config.toml
hidden_size = 128
num_key_value_heads = 2
init_std_o = 0.0
lr_mult_o = 3.0
max_seq_len = 512
Below are experts of layer 6 (counted from 0) of a mixture-of-experts language model. Rows are named router (the router's row for the expert) and show model dimensions 0-127. Each number is 128 + 24 x the weight over its row's rms, rounded and kept within 0 to 255.
Before each expert's rows: "mostly gets" lists some tokens that are sent to it at least half of the time. This comes from a sample of Wikipedia text that the model never trained on.

# expert 4
mostly gets: "gu", "gi", "chi", " North", " Ko", " Min"
router [ 95 126  98  96 123 131  79 135 118  91 102 135 140 130 150  96 174  96 126 119 131 145 150 132 133  60 162 111 127 115 165 167 111  85 136 147 152  92 176 132  90 104  99 140 109 153 107 105 163 108 116 168  98 150 154 129 150 130 127 109 171 107 158 104 145 137 120 126 166 125 113 140  83 141 125 116 133 117 147 116 166 156 124 133 119 132 120  89 140 102 175 106 143 124 151 164 122 121 118 133 112 107 105 118 130 114 172 136 124 110 114 124  77 108 133 162 117 118 124 148 141 121  66 154 128 105 120 115]

# expert 22
mostly gets: "\n", "---|---|---|---|", " |", "|---|---|", "|---|---|---|", "=="
router [119 140 132 115 135  83 108 138 109 160  86  77 143 172 152 147 150 151 129 126  83 139 145 164 108 127 160 123 115 105 129 129  80 140 130 180 153  70 144 111 135 114 120 132 158 119 125 128 129  78 156 155 128 130 155 116 124 161 121 122 122 142 137 111 129 149  93 107 154 132 100 108 124 184 151 158 125 133 134 123 137  99 116 136 127 158 153 130 155 140 143 102 149 110 114 142 109 122 118 114 144 106 150 118 122 131 107 135  95 101 146 150  57 122 162 132  94 161 111 159  96 158 128 124 148 135  74 181]

# expert 28
mostly gets: " use", " due", " public", " social", "matic", " known"
router [121 142 112 129 121 145 109 111 125 138 163 149 193 150 157 108 148  91 101 113 114 162 167 154 134 122 136 113 151 103 146 152 118 114 149 176 164  90 120  92 115 106 100 131 153 129 134 156 129 111 104 156  94 142 120 172 110  86 108 134 116 129 111 118 142 157 122 123 137 106  99 144 118 132 174 128 160 108 149  96 163 132 147 142 165 110 121  89 141 114 159 111 118 128 158 131 130 170  91 125 137 137 151 129 123 141 145 188 109 127 126 150 130 137 132 151  80 101 114 145  77 156 108 116 197 109 120 132]

# expert 11
mostly gets: " due", " late", " un", " la", " du", " live"
router [129 153 125  89 127 119 139 110 188  88  98 127 131 147 167 159 139 121 126 105 144 120 122 104 113  84 138 112 145 161 129 144 121 153 123 121 148 123 144  98 115  81 136 128 177  88 108 146 164 129 101 132 143 138 149 134  85 121  88 132 129 121 135 130 128 156  87 103 169 132 134 163  83 135 142 129 136 124 160 114 174 119 124 175 117 119 146 123 127 116 183 100 149 131 135 148 149  90 139 116 126 119 161 118 126  84 128 113 136 101 181 151  92 154 124 116 116  96  95 136  95 144 127  99 159 100 110 176]

# expert 26
mostly gets: " April", "In", " November", " January", "′", " A"
router [ 72 153 113  97 133 103 110 129 168 132 104 147 124 156 133  96 152 113 138 138 119 132 116 147 100  77 147  54 104 101 125 127 130 115 162 165 137 129 124 159 166  89 148 156 145 117 127 114 143 114 169 203 165 105 138  91 154 117  95 120 140 121 122  74 100  88 120 117 124 137 160 112 149 153 139 120 130 114 159 129  97 128 124 155 102 135 126 132  96 131 175 105 146 117 127 157 120  91 122 124 128 103 136 116 130 111 148 176 144 116 152  96 129 121 150 113  94 131 118 141 135 162 119 108 116  97 129 149]

# expert 21
mostly gets: " used", " made", " released", " won", "ed", "ated"
router [ 98 115 104 136 139  81 113 105 118 121 129 151 172 160 173 125 120 114 128 147 140 124 161 125 104  93 132 127 165 121 141 174  95 151 132 141 168 126 139 135 125  93  97 134 144 162 116 128 143  66 114 129 104 130 135 109  96 128  97 114 132 111 141 147 126 121  87  78  97 122 156 140 109 143 197 149 123 158 178 138 147 116 150  97 136 108  97 135 143 113 137 147 132  88 110 117 132 137 109 123 134 122  93 174 116 113 120 169 103 144  90 101 129 151 167 134 133 165 103 152 105 128 103 122 134  99  87 159]

# expert 27
mostly gets: " during", " in", " at", " within", " million", "0"
router [149 167 108 103 130 143 138 130 117 143 132 129 120 168 141 139 148 112 107 137 150 130 106 137 130  82 139 107 129  54 102 135 118 131 133 149 104 109  99 115 132 109 100 120 175 108 119  85 124 132 159 146 132 139  98 113 101 109 141 111 145  79  89 137 123 121 136 109 168 126 122 104  79 184 152 116 148 161 144 119 147 133 157 106 168 163 157  94 136  98 134 132 143 107 174 167 112  89 144 124 127 118  89 149 121  89 148 157 126 118 118  85 126 128 146 149 117 104 107 172 109 160 134 146 147 121  79 137]

# expert 3
mostly gets: "==", "\n", "===", " ==", "---|---|---|---|", " ==="
router [106 149 110 143 147  74 116 140 128 140 134 125 190 158 154 126 142 146 119 100  97 123 125 121 121  78 129 121  88  64 119  99 101 103 159 150  99  90 167 129 153 104 118 178 143 127 130 114 131  71 137 142 119 152 134 109 128 140 123 118 136 136 160 128  99 146 137 114 143 151 141 102 144 187 131 151 122 120 155 118 132 132 123 110 153 132 147 107 130 151 130 136 120 101 151 126 119  69 107 108  98 111 132 143  76  86 114 127 131  89 136 144  93 120 139 154 122 156 120 125  62 167 119 126 109 100 123 132]

# expert 14
mostly gets: " post", "pos", " Coordinates", "mp", "zz", "itch"
router [ 89 146 150  98 201  80 150 133 105 130 135 114 156 139 156 124 141 117 124 126 133 113 153 187 110 139 107  88 142 115 149 157 116 103 151 132 101 103 134 112 123 105 136 116 133 150 123 124 162 146 108 154 125 113  92 123 129 125 102 152 128 127 126 102 110 129 111 114 124 146 136  92 132 147 176 126 170  85 142 117 118 108 128 127  87 146 127 138 121  93 166 121 188 114  98 150  79 105 132  90 133  93 147 141 119  87 120 153 114 112 123 156 136 164 106 168 105  95  90 185 116 117 117 131 141 133 123 159]

# expert 17
mostly gets: " on", " to", " for", " with", " from", " into"
router [ 98 158 131 115 137 118 127  96 123 130 139 134 139 163 151 151 128 102 115 107 119 105 141 137  92 117 118 109 113 106 109 142  74 128 144 157 108  93 108 113 161 103 117 131 165 168 127 108 130 139 160 143 113 119 136 110 118 110 126  99 135  70  63 130 135 128  78  81 167 111 146 138 124 163 142 167 115 131 150 124 124 163 166 129 154 133 136  71 116  87 143 107 188 123 150 137 120 136  76 108  94 106 104 123 115 116 129 163 144 132 111 106 108 134 137 139 103 119 136 181 134 175 114 119 157 151 123 128]

# expert 8
mostly gets: " dis", " Super", " En", " Sp", " art", " Los"
router [121 138 138 127 173 134 140 136 141 118 143 165 158 147 130 127 134  97 128 129 119 115 125 129 121 119 119 107 107 118 118 174 118 164 153 140 121 111 176  74 100  89 134 131 184  72 124 141 123 133 136 157 136 164 107 128 141 139 153  91 131  99 131  85  76 117 141 130 103 102 155 121 115 159 130 125 122  86 143  69 190  96 108 107 128 131 130  99 117 142 157 128 101 105 151 124 156 115 107 103 115 132 138 115 115 114 156 119 121  60 109 114  97 142 146 108 106 120  69 147 113 123 102 148 160 107 120 123]

# expert 25
mostly gets: " ", " re", " con", " p", " dis", " co"
router [130 125 108 108 171 126 108 101 107 114 121 168 103 124 155 155 158 143 147 105 121 109 153 147 124 128 150  95 148 140 119  95 144 143 162 177 143 104 117 107 168 122  93 140 135 133  79 119 166 139 132 143 110 130 133 145 133 123 135 110 129 110 154  95 101 121 104 128 129 138 137 126 107 174 122 170 124 149 168 114 131 111 124 141 156 106 137 101 108 146 150 106 151 117 173 176 133 116 114 133 119 117 143 138 116  52 138 127 128  53 128 161 109 174 120 123 120 137 102 131  82 133  94 133 181  91 104 110]

# expert 16
mostly gets: " was", " are", " is", " be", " been", " were"
router [114 152 107 113 141  82 146  95 158 171 119 115 117 136 130 157 122  98  82 144 127  84 116 119 103 125 152 108 126 145 132 140 129 124 148 143 168  89 134 121 122 100 101 117 126  89 103 124 152 125 147 162 136 147  95 112  99 126 114 131 124 107 120 119 127 105 126 115 130 138 144  95 102 158 121 138 137 146 197  85 125 158 170 109 187 160 105 129 136  95 161 102 137 105 125 166 144 138  94 128  78 117 152 176 148 113 150 150 137 118  96 139 112 174 170 131 125 130 111 145  97 116 105 128 187 130 125 140]

# expert 20
mostly gets: "–", "″", "′", "-", " un", " −"
router [141 152 159 103 164 110 117 114 150 100 165 131 129 130 114  98 131  90 129 123 107 145 117 129 110 128 165  66  98  94 149  96  99 143 133 149 151 108 123 127 156 103 105 152 147 121  99  98 155 109 151 160 138 142 121 116 154 148 105 119  92  83 114 123  93 139  82 108  97  85 131 136 114 136  99 158 153 133 137 118 101 145 130 154 142 106 111 131 120  95 184 129 151 135 131 126 153 169 140 112 100 115 134 101 111  84 139 140 159 107 161 146 105 175 132 128  82 174  99 138 110 107 108 153 141 107  95 147]

# expert 23
mostly gets: " season", " film", " album", " team", " game", " part"
router [110 134  79 100 156 110 115 127 143 155 137 151 158 142 168 129 169  89  93 110  80 108 111 110 116 121 170 127 109 117  99 161 116 148 116 141 137 109 125  87 114 134 126 145 129 128 123 145 121 119 102 145 144 151 133 144 144 121 108 111 167 125 121 121 110 144 115  99 134 154 109 149 149 186 138 129 133 118 153  99 130 102 135  90 155  98 159  91  95 145 166 114 117 118 129 147 130 108 126 108 129 117 165 174 119 126 169 113 155 103 116 137  74 138 110 148 113 156 134 149 145 154 123 195 182  92 103 170]

# expert 13
mostly gets: " (", " ", "(", " [", " \"", " −"
router [141 134  96 135 162 102 104  95 115 115 154 139 120 121 140 151 165 119 122 127 139 124 144 129 118 135 154  87 117  86 116 117 126 146 141 170 123 105 115 130 161  78 105 142 116 125  83 126 164 162 137 182 134 116 121 135 143 130 146 104 123 119 137 102 134 111 117 123 153 145 154 178  93 200 125 147 133 131 151 120 111 115 134 123 141 102 131 105 114 119 126 119 172  64 145 171 114 141 123 152 127 110 138 151 109 107 120 106 114  64 106 142 119 177 141 173 113 140 102 141 108 120 103 122 162 120  64 115]

# expert 31
mostly gets: " York", " John", " County", "ville", " James", " City"
router [132 140 128 107 145 113 128 130 126 115  99 125 151 145 132 136 133 114 123 121 112  84 135 149  97 103 143 135 112 108 130 144  83 147 133 126 136 102 130 112 134 134  69 172 112 143  73 128  95 128 100 132 121 152 160 136 152 124  75  98 134 104  74 157 127 135 131 118 139 154 123 140 111 132 141 117 161 113 117 134 114 126 161 107 127 161 121 111 105 124 121 119 149 140 135 145  93 109  69  91 132  93 127 160 128 112 171 140 107 100  94 158 108 115 114 151  79 139  94 116 130 162 107 168 160 113  35 112]

# expert 9
mostly gets: " was", " is", " had", " has", " are", " been"
router [113 161  70 129 155 105 100  93 168 158 110 124 151 167 159 105 116 117  94 114 138 101 160 117  99  97 147 114 124 122 140 133 124 144 135 134 143  82 143 139 144 137 109 139 146 133 146 138 126 114 142 152 107 124  90 139  98 123 114 125 129  82 116 128 113 131 112  99 143 145 185 118 112 130 157 154 129 153 181  90 108  97 181 122 150 138  82 111 135  90 155 153 118  94 113 172 156 169 102 135 110  79 119 167 126 118 114 137 132 131 100 114 110 142 138 126  82 155  97 141 100 115 123 157 156 117 109 139]

# expert 6
mostly gets: " he", " has", "C", " they", " had", " she"
router [113 156 109 137 150 119  90 117 117 131 106 103 152 149 162 131 115 129 107  93 127 127 157 107 110  82 170  74 137 145 128 131 105 129 124 136 104 130 114 130  99  98 111 152 204  89 141  93 128 106 141 144 138 147 173 138 125 157 121 136 133  96 140  85  82 120 109 111 158 176 163 179 129 165 141 148 155 119 125  89 118 118 131 117 116 149 104 119 109 148 130  92 116 145 145 136 117 137 127 134  94  90 102 133  77 105 109 104 139 106 124 120  81 129 138 106 115 121 112 145  80 115 125 144 141 114 123 176]

# expert 30
mostly gets: " Sa", " con", " Ha", " Pa", " Me", " Co"
router [170 153 131  91 150 129 127 142 155 113 108 166 118 186 141 146 123  89  85 103 154 103  98 169 121 106 143  98 128 115 113 167 112 145 158 138 134 123 100  83 111 116 112 142 124 118 103 143 169 108 125 132 152 143 117 115 120 110 138 110 124  88 118  69 117 120 157  96 193 140 131 119 114 136 141 143 153 128 172 121 122 148 133 102 162  96 145 115 127 137 174 169 186 100  97 158 118  95 102 120 146 106  89 125  94 108 150 119 139 110 126 142 120 161 129 105 117 150 114 128 118 136 101 144 128  94 131 119]

# expert 18
mostly gets: " the", "|", " The", " a", "The", " his"
router [126 153 131  90 168 123 102 113  96 188 109 120 134 149 138 146 123 128 152 120 126  96 136 144 125  88 171  96 111  88 153 123  58 148 149 155 181  73 133 136 142 115  88 108 125 126 100 135 148 100 117 155 145 123 130 132 146 129 118 129 140  95 115 128 110 138  90 102 118  95 151  81 105 190 151 111 113 142 155 137 178 115 126 121 108 145 150 135 126 120 143  89 141 131 119 152 126 151 116 109 126 138 122 131 128 142 134 120 136 119 131 168 128 149 136 139  84 187 116 130  86 168 119 123 126 122  95 157]

# expert 19
mostly gets: "ph", " Born", "f", " Died", " south", "if"
router [ 71 122 124 104 176 127 133 148 152 137 173 101 148 149 140  96 133  94 120 124  99 140 152 153  94 150 108 143 144  97 164 132  97 174 176 147 134  89 130 116 111  93  80 153 157 128 165 171 133 114 160 156 126 142 127 174  89 100  74  78 132 107 149 171 145 134 122 132 136 159 118 132 126 137 144 117 107 138 139 141 111 122 168 113 127 144 137  92 135 126 130 106 170 120 150 131 134 103 119 120 130 103 129 147  91 129 159 154 113  97 141 150 108 131 144 161 128 165 116 163 132 125 122  96 133 108 102 126]

# expert 0
mostly gets: "ation", " film", "tion", " government", " area", "ity"
router [105 143 115 126 152 101 128  97 123 155 155 141 183 150 153 118 136 110  95 101  73 151 166 136  79 123 161 131 115  97 132 149 103 155 121 151 130  88  91  82 122 121 139 123 131 132 120 152 136 109  97 148 125 162 151 170 130 107  84 114 142 135 104 134 127 111 136 139 119 145 119 143 134 139 158 145 158 142 142 118 103  98 135 107 163  89 142 104 130 100 136 117 126 119 163 155 118 134 104 102 117  87 168 144 104 138 187 133 119 112 124 155 118 114 120 184 113 144 146 141 123 182 141 165 164 105  97 162]

# expert 1
mostly gets: ".", ").", "\".", ".\"", "=", "!"
router [121 164  98 116 155 106 131 119 128 146 149 123 137 181 152 142 144  85 144  90 115 109 144  90 115 126 140 118  90  94 113 132  74 137 128 138 142 121  94 120 159 108 109 170 117 167 106 110 108 116 163 167 141 150 128 192  96 167  86 106 132  58  84 134 148 119 111 113 157 130 116 120  96 129 168 149 148 144 146 115 113 146 120 135 135 149 145 104 100 133 159 102 178 120 152 125 151 141 109 106 132 103 124  89  77 124 110 120 137 123 107 108 105 133 124 124  95 158 110 148 140 148 112 124 130 134 117 123]

# expert 12
mostly gets: " two", " other", " one", " first", " this", " all"
router [ 54 169  89 126 136 115 117  95 161 155 120 140 127 139 124 134 138 107 121 145  86 146 137 128  97 119 132  83 156 148 143 128  91 132 150 137 178 119 120  86 123 115 107 128 138 160 106 130 135 127 139 129 124 157 124 131 151 116  90  80 133 121  98 122 108 139 112 116 147 134 124 132 123 176 153 150 108 100 178 152 127 133 200 115 134 164 150  95 138  97 135 111 119 104 156 116 145 145 119 116 132 103 128 174  83  94 134 128 153  88 171 114 119 124 137 186 105 115 137 102 122 116 139 122 129 125 112 169]

# expert 7
mostly gets: " United", " season", " American", " second", " Team", " League"
router [ 97 118 124 112 157 129 127 138 139 130 111 140 142 160 152 112 143 106 122 143 101 155  96 129  64 103 147  83 142 126 107 113 136 152 148 161 150 120 148 107 147 103  89 135 134 128 128 144 110 134  65 122 178 151 122 137 147 120 111  98 142 116  90 147 114 105 122 154 121 144 139 106 158 189 131 112 164 115 124 103 135  89 142 135 136 135 127 125 100  94 141 130 140  97 132 136 128 115 140 100 120 122 108 162 125 144 142 112 166  94  98 126  89 143 143 148  66 100  94 145 104 160 124 141 145  56 106 174]

# expert 24
mostly gets: " M", " O", " E", " N", " Al", " Le"
router [121 144 109  97 143 119  97 149 148 138 111 140 116 142 162 160 140  87 129 134 148 106 134 149 116  80 122  72 110 115 124 150 125 136 150 152 133 106 142 129  99 126 111 163 116  79  89 152 146 109 112 158 130 139 130 108 142 163 128  93 119  84 136 114 100 109 111 109 129 118 133 105  93 163 177 116 117 105 164  93 129 140 131  93 175 100 125 107 121 119 154 129 160 107 134 149 110 104  62  90 100 124 121 122 123 105 146 119 129  60 145 106 123 170 124 104 107 120 103 107 130 122  66 145 151 118 123 122]

# expert 29
mostly gets: " (", "(", " [", "—", "),", "\")"
router [142 161 145 111 112  95  84 131 171 120 160 116 155 149 147 129 130  80 122 140 110 128 114 131 133 127 142 100  98  83 126 117 124 152 149 163 136 119 124 119 157  98 122 147 134 127  61 147 165 145 130 191  92 115  78 145 144 157 108 108 146  82  98 131 109 150 126 122 127 112 120 152 119 155 132  97 124 112 155 130 134 150 135 128 140 101 112 152 138 172 118 127 161  58 133 147 149 137  95 108  89 105 128 122 101  83 132 112 124 113 150 135 110 168 125 178 112 120  99 129 132 119 111 142 146 134  76 122]

# expert 15
mostly gets: "ina", "io", "ya", "ia", "ino", "za"
router [100 139  92 117 130 109 120 117 138 140  91 144 149 155 141 110 134 112 114 106 125 141 139 141  88 114 174 133  99 116 154 158  94 139 142 111 147  98 120 109 100 119  97 145 124 153  98 129 121 132 132 147 131 170 146 117 128  93  94  89 136  89 110 130 158 131 130 149 142 127 127 146  88 118 139 111 142 108 126 104 135 116 143 150  99 130 105 108 169  76 139 106 153 102 139 186 146 108 127 131  65  96 130 111  94 129 176 152 112  98  74 147 131 139 107 165  81 132 113 171 141 153  94 165 129  98  92 121]

# expert 5
mostly gets: " Preced", "History", " Succeed", "See", " Died", " Occupation"
router [120 178 122 137 178 136  94 104 135 120 146 187 142 162 126 148 134 138  98 132 134 151 158 177 124 109 169 115  87 136 115 107 110 123 132 118 121 114 149  87 129  69 134 162 153 103 121 125 149  96 153 135 128 138 123 158 130 141  82 147 150 119 131 159  84 107 121 130 163 134 127 120 106 136 123 107 124 132 137 115  99 122 151 162 124  92 146 109 122 103 193  95 136  88 135 151 130 137 110 105 132 113 124 113 124  71 132 123 161 130 150 135 126 181 187 158 126 146 121  99 107 131 116 168 148 135 131 117]

# expert 2
mostly gets: " six", " seven", " eight", " five", " four", " three"
router [145 152  85 105 141 114 119 106 138 120 124 138 141 126 157 122 112 118 111 117 137 131 141 146 141  55 139 118 158  90 127 106  91 146 125 116 128 112 152  91 128 104  96 119 160 109 125 118 140  98 149 125 157 159 156 110 127 139  98 118 116  83  96 133 127 102  84 103 143 159 125 114 115 187 156 105 170 167 127 124 139 120 188 118 117 145 167 136 136 134 167  97 143 104 156 177 116 131 122 117 114 111 133 119 118  83 142 121 107 112 163 102 111 103 143 158 113 102  83 119 109 142 113 165 149 119  69 119]

# expert 10
mostly gets: " S", " T", " W", " they", " p", " would"
router [109 141  80 101 171  76  87 108 147 181 179 125 139 146 154 107 140 142 130 101 144 108 178 147 112 115 118  79 142 150 136 149 119 138 149 134 156  92 149 101 143 103 114 117 179 119 139 118 177 136 108 136 152 136 108 141 135 166 125 141 161  85 144  95  78 113  84 109 101 173 138 116 124 121 144 131 140 108 137 137 144 138 134  76 149  93 146 131 153 120 146 129 157 114 146 119  99 101 100 123 115 105 138 114 115 120 127 111 120 110 157 109  92 156 152 143 108  97 129 157 110 128 138 126 111 143 108 158]